config.toml
n_layer = 10
d_model = 192
n_experts = 64
experts_per_token = 2
d_expert = 64
d_shared_expert = 64
activation = "geglu"
moe_layers = [1, 2, 3, 4, 5, 6, 7, 8, 9]
n_empty_slots = 16
router_score = "sigmoid"
normalize_top_k = true
routed_scale = 1.5
balance_loss = 0.00752
balance_bias = false
router_bias = true
init_std_router = 0.0206
lr_router = 0.00122
vocab_size = 32768
norm = "rmsnorm"
norm_eps = 1e-06
tie_embeddings = "early"
optimizer = "soap_variant"
lr = 0.00402
beta1 = 0.95
beta2 = 0.98
batch_tokens = 65536
seq_len = 2048
train_tokens = 294200000
steps = 4490
dataset = "wikipedia_en"
Below are experts of layer 7 (counted from 0) of a mixture-of-experts language model. Rows are named router (the router's row for the expert) and show model dimensions 144-191. Each number is 128 + 24 x the weight over its row's rms, rounded and kept within 0 to 255. Numbers have three digits each.
After each expert's rows: "gets" lists some tokens that make up at least twice as much of what it gets as of all text. This comes from a sample of Wikipedia text that the model never trained on. Tokens count by the router's weight.

# expert 46
router:129126136112122142116100118089162142118125137148171155088137174103165136121096107134090103099086177117136135118098151144138128126139099153141133
gets: " in", " on", " In", "In", " during", " from"

# expert 6
router:114107152135126119161114120084127118122151135156153127137121116135151121130100156067108120149136118121169165134110119126092141117103083103148135
gets: "0", "5", "6", "8", "7", "4"

# expert 15
router:147091087137118136123121102104135161064159161144120162153139116130140070118103090106131132106148085121135163138141103110161115115084115120121114
gets: ",", "),", "\",", ".,", ",\"", " ,"

# expert 62
router:110120145111084123121128111132110142137120146150109131150170116124174129125127154119092099083146132108179139111116127134131152123118142122142109
gets: " ", "1", "2", "3", "4", "6"

# expert 11
router:154097088148081134109106107144119114117109177125120156148133109145160139135145162112121097119191145109110146154154121089117152057111130142155115
gets: ".", ".\n\n", ").", "\".", ".\"", " ."

# expert 19
router:107099115150120153142150151110101107093165121153175110067130156135137116133101174102121148119152107116132120150155127131152147117130103146130100
gets: "1", "0", "2", "8", "9", "6"

# expert 48
router:116139082147128110120099133066155107112116131154124139077167105155130109090092137099114098092116127126145124106141131157078133096123110116154141
gets: " a", " an", " first", " the", " only", " this"

# expert 37
router:093113151178117154130089143097141099120160163157190145117134158150159127109104146102104111126122134136165115137135114136109110099101136087141097
gets: " |", " when", " are", " where", ")", " after"

# expert 24
router:096152073113088157110096118122100136085164172177142138107127149107090132117129130151109075110167124084171133142153140149105122131147156106120094
gets: " and", " or", " which", " but", " who", " &"

# expert 35
router:113117106147113140133085133087140105087152175170165133121153106164152115081106112093107135115131134141142126131130133148145098091112143086133104
gets: " |", ",", ";", " (", " –", " /"

# expert 30
router:105106135106124135145112118123133105121141118110111176142152096126161132160140139118131102118148140076154167114127100119131115127145085114178096
gets: "5", "4", "3", "6", "7", "8"

# expert 34
router:147149111133135123117098136115148122103106165142155113118180102157178126126160119117081117155118141128159144106127122145118099134117150144117099
gets: ":", ";", " |", " –", " -", ");"

# expert 45
router:099089110159094112133102150131132115130130128113127144095129165132167133094146160120115144115166109109170103120113148118174141112109096133136090
gets: "9", "0", "8", "7", "6", "5"

# expert 4
router:114118138155120141121090145094140087125153164145166157126130140123167125118110138096091117103106126128166120132164114118107124097091133083135086
gets: "5", "7", "4", " It", ":", "ing"

# expert 58
router:098080138148094144142116133108078112108186163112142146114125119160166120123120169119142139130117101113106108161143120109134130106155156127138121
gets: " time", " years", " season", " year", " October", " September"

# expert 54
router:130116145144134104180120130116152142099156172152120146128135138133148102086106143102133128155150113141168168113158105115147133101094128103125137
gets: ",", " when", " where", " August", " June", " October"

# expert 55
router:104098145149110145115083130086148094123129116128124146133176142116156140125086155139125104108115120122170137151108110129116127127108134121151111
gets: "1", "2", "3", "4", "0", "6"

# expert 53
router:126103103128121137101128146145127111122138155098136138126134158153143106116132154103097132085178144103158138124133133144170132103091103140138095
gets: "1", " ", "2"

# expert 39
router:137103124139136130107071126096115124101121191157169129122139140138167105143112138125101103132138161093145092128131124116126128101123113135130099
gets: ")", ".", "\"", "),", ")\n", ")."

# expert 40
router:157105137116086188138117131130104073092126138126145121078139142149151110151073132142106114102085125116178104110160117126131152127096141154113111
gets: "in", "er", "or", "at", "it", " it"

# expert 23
router:128135130139073111132109106122134098116153135131119143134151153108099120126137164109078132090116176093160130142124139123168113110120127117161103
gets: " the", " a", "'s", " his", " their", " its"

# expert 17
router:101128128183068136168123135108122109113176134169141147095170120172171140098136123102128099143105136102147168137125120153133109120125122159122129
gets: " |", ";", " -", " medal", " @", "};"

# expert 44
router:133143075157093148158107133083127152102170151123145146076140130143168124129139122118110121095120119128126126117141097118135101094121143112112080
gets: "s", "n", "b", "c", "m", "l"

# expert 10
router:139093110158131117126108165106124110113155158142160168125130103156152122127113151104128147117137145103127137128145130121095131103142135121157112
gets: " more", " also", " all", " well", " later", " such"

# expert 43
router:108134149121110165160135115147140142071138139144164155132159125121158076088089166131101122143143125120136070131121102159099138105138104136109138
gets: " by", " as", " to", " from", " with", " at"

# expert 63
router:096105142132101105164113134105146093120159142127179154093107164130178147107147159118118102115105145075169137134167128128109126139096125121134109
gets: "%", " m", " km", "C", " L", " mi"

# expert 25
router:114139102103106153102083138107160086112154178160169143153153131130124106100108130118070124120130127080163109119135105130119145128116147087143091
gets: " and", " &", " or", " was", "'s", " de"

# expert 16
router:089101130106118107141115124110147140139150168129167113149103154140157163114120124131090101084134147151171134148145124110148132093134096116135083
gets: "|", "B", "S", "M", "C", "P"

# expert 52
router:123126107124106112168133136125092112084133156150145144084177165143125126095132173084091139116106108090142156123170146116165148101139116152156120
gets: " the", "The", " The", " their", " his", " its"

# expert 5
router:130127122136110128163100117128124123107143175161139114098129151174163142106139136118134104098175157144149116123164140121148162096083135135136129
gets: " (", "–", ".", " \"", "/", "-"